config.toml
balance_loss = 0.0145
attn_scale = 0.0884
init_std_qkv = 0.0246
Below are experts of layer 5 (counted from 0) of a mixture-of-experts language model. Rows are named router (the router's row for the expert) and show model dimensions 128-191. Each number is 128 + 24 x the weight over its row's rms, rounded and kept within 0 to 255. Numbers have three digits each.
After each expert's rows: "raises" lists some tokens whose logits its average output raises strongly, later layers aside; "mostly gets" lists some tokens that are sent to it at least half of the time. This comes from a sample of Wikipedia text that the model never trained on.

# expert 0
router:102097121124149151155140161108131145154098113107118125131103152154160103151146159157148154123124115098159161161115148092100129097172114115141096136145106159106100131114152131171127132125101154
raises: "and ", "(\"", "| ", "- ", "—", "|"
mostly gets: "USA", "Mon", "China", "\n", "Mar", "Smith"

# expert 7
router:113108138138144144161141159105155146158111106112135102126117145149159110169144149152154149115119129107154148149109134110102136104154140102155101124144099149110115145121142128165082146115104159
raises: ", ", ":", "; ", "/", "\n\n", ". "
mostly gets: "Er", "Mel", "Mer", "Ver", "Red", "Ram"

# expert 6
router:143115130140134140148167149104160154154104113106138101145121155149157098164134137151164157116134123114160159160106116115116151091166121097162107111154093160099121146117141131169071143118106160
raises: "==", "===", "== ", "In ", "====", "According "
mostly gets: "Mel", "Tom ", "Han ", "Peter ", ".\"", "Mal"

# expert 14
router:128099135130143153156162143109148160156114116113128119140138135149163115155132146150156147123129117117151154152110141103115128109164117114156108121148111145103102153092149133166083158092100159
raises: "the ", "in ", "c", "a ", "as ", "all "
mostly gets: "after", "Spr", "App", "sign ", "Clade", "before "

# expert 24
router:119093132145130139155156128100120143138098127101123121104134150167171097140141142149155148134121147106159173165093123128103151100155131123157102114177088150103112143120134125156115145143097151
raises: ".", "j", ". ", ", "
mostly gets: "fi", "sec", "also", "’", "dev", "fac"

# expert 21
router:111096139132125147160169141112131144143099128099142114104121153165163106143129127148138150136135144112147150168118139104110162104152136119141107107171077165083099161103142139147099147129102155
raises: "un", "W", "ate ", "in"
mostly gets: "== ", "Goals ", "At ", "±% ", "==", "Length "

# expert 28
router:118101138136140146168157138089128132141096111109131112111131153166162092129130143151160148127113146110160147156099117113115143090139123123160094117160087148098115145131136137148116157120104157
raises: "pre", "inter", "ad"
mostly gets: "most ", "only ", "some ", "so ", "more ", "once "

# expert 3
router:110098122127135152154153154100138137149118118107117124126106150158158111146141162161148158116109131104151161150107136104108139101180118110150099125159099156105094122100143120167121125117102151
raises: ".) ", "— ", "., ", ".\"", "ound", ".\" "
mostly gets: "Mon", "USA", "Non", "Sam", "Smith", "Star"

# expert 18
router:107107128130132147159145145110138132153111121100130118129114147158162108155135135148146156122130142110156155155111151093101139112179127111140097131160089142084112157104150138152110156118098138
raises: "-", ", ", "in", "H", "R", "."
mostly gets: "Cent", "divis", "Inc", "pre", "Is", "id"

# expert 1
router:107096146134136162157151148110121136148114115095114120123112152166151107163136151159155150135118136097152156155110151101097134096169115124150099115164103156111113134111138137170117138124108147
raises: ". ", ", ", "? ", "—", ".", "um "
mostly gets: "Mon", "Germany", "USA", "Iv", "Nov", "China"

# expert 19
router:108101140136132148179144155106139152136095104106136116121110132144154110154134138166140147117143155105156164162116163109115146106156140113142110117157092158096107158106141127152101155107096174
raises: "s", "in", "t", "st"
mostly gets: "== ", "″", "Title ", "Goals ", "Civil ", "fil"

# expert 9
router:109109130135143151163165147105140145155115118103125114127125155160159107133151150145149155136117148101159153150110144098109146110169128096146102120166106151090104141113147138153099137133098154
raises: ", ", "-", ".", "f", ". ", "/"
mostly gets: "However", "Tre", "death", "Texas", "mis", "Sch"

# expert 10
router:120111130139157159157170152096138142167099105118125115131118144157157103125133129150153151146123137103153156138104131079111132110181144108140104132161089160088119151108146140174108143114100148
raises: ", ", ". ", "-", ".", "S", "["
mostly gets: "Sch", "self", "long", "Road", "Male ", "Good"

# expert 8
router:120115138126148150160168147108137141147109121105142113144117169157154106130141135157162165123119133106152153149105137110103147113158110101146092127157098149088105140113143124145106130103105148
raises: "\n", ", ", ". ", "; ", "[", "\n\n"
mostly gets: "North", "Mc", "Ex", "Animalia", "con", "four"

# expert 13
router:117113132141138172166164155110127138147106114106145125141130151153153107156138145161153151126124123113152150152117142096103122097174109110155097129151106154110115147114139120155097147105106158
raises: "-", "in", "it", "ad"
mostly gets: "|---|---|---|---|", "|---|---|", "social ", "net", "Jr", "Clade"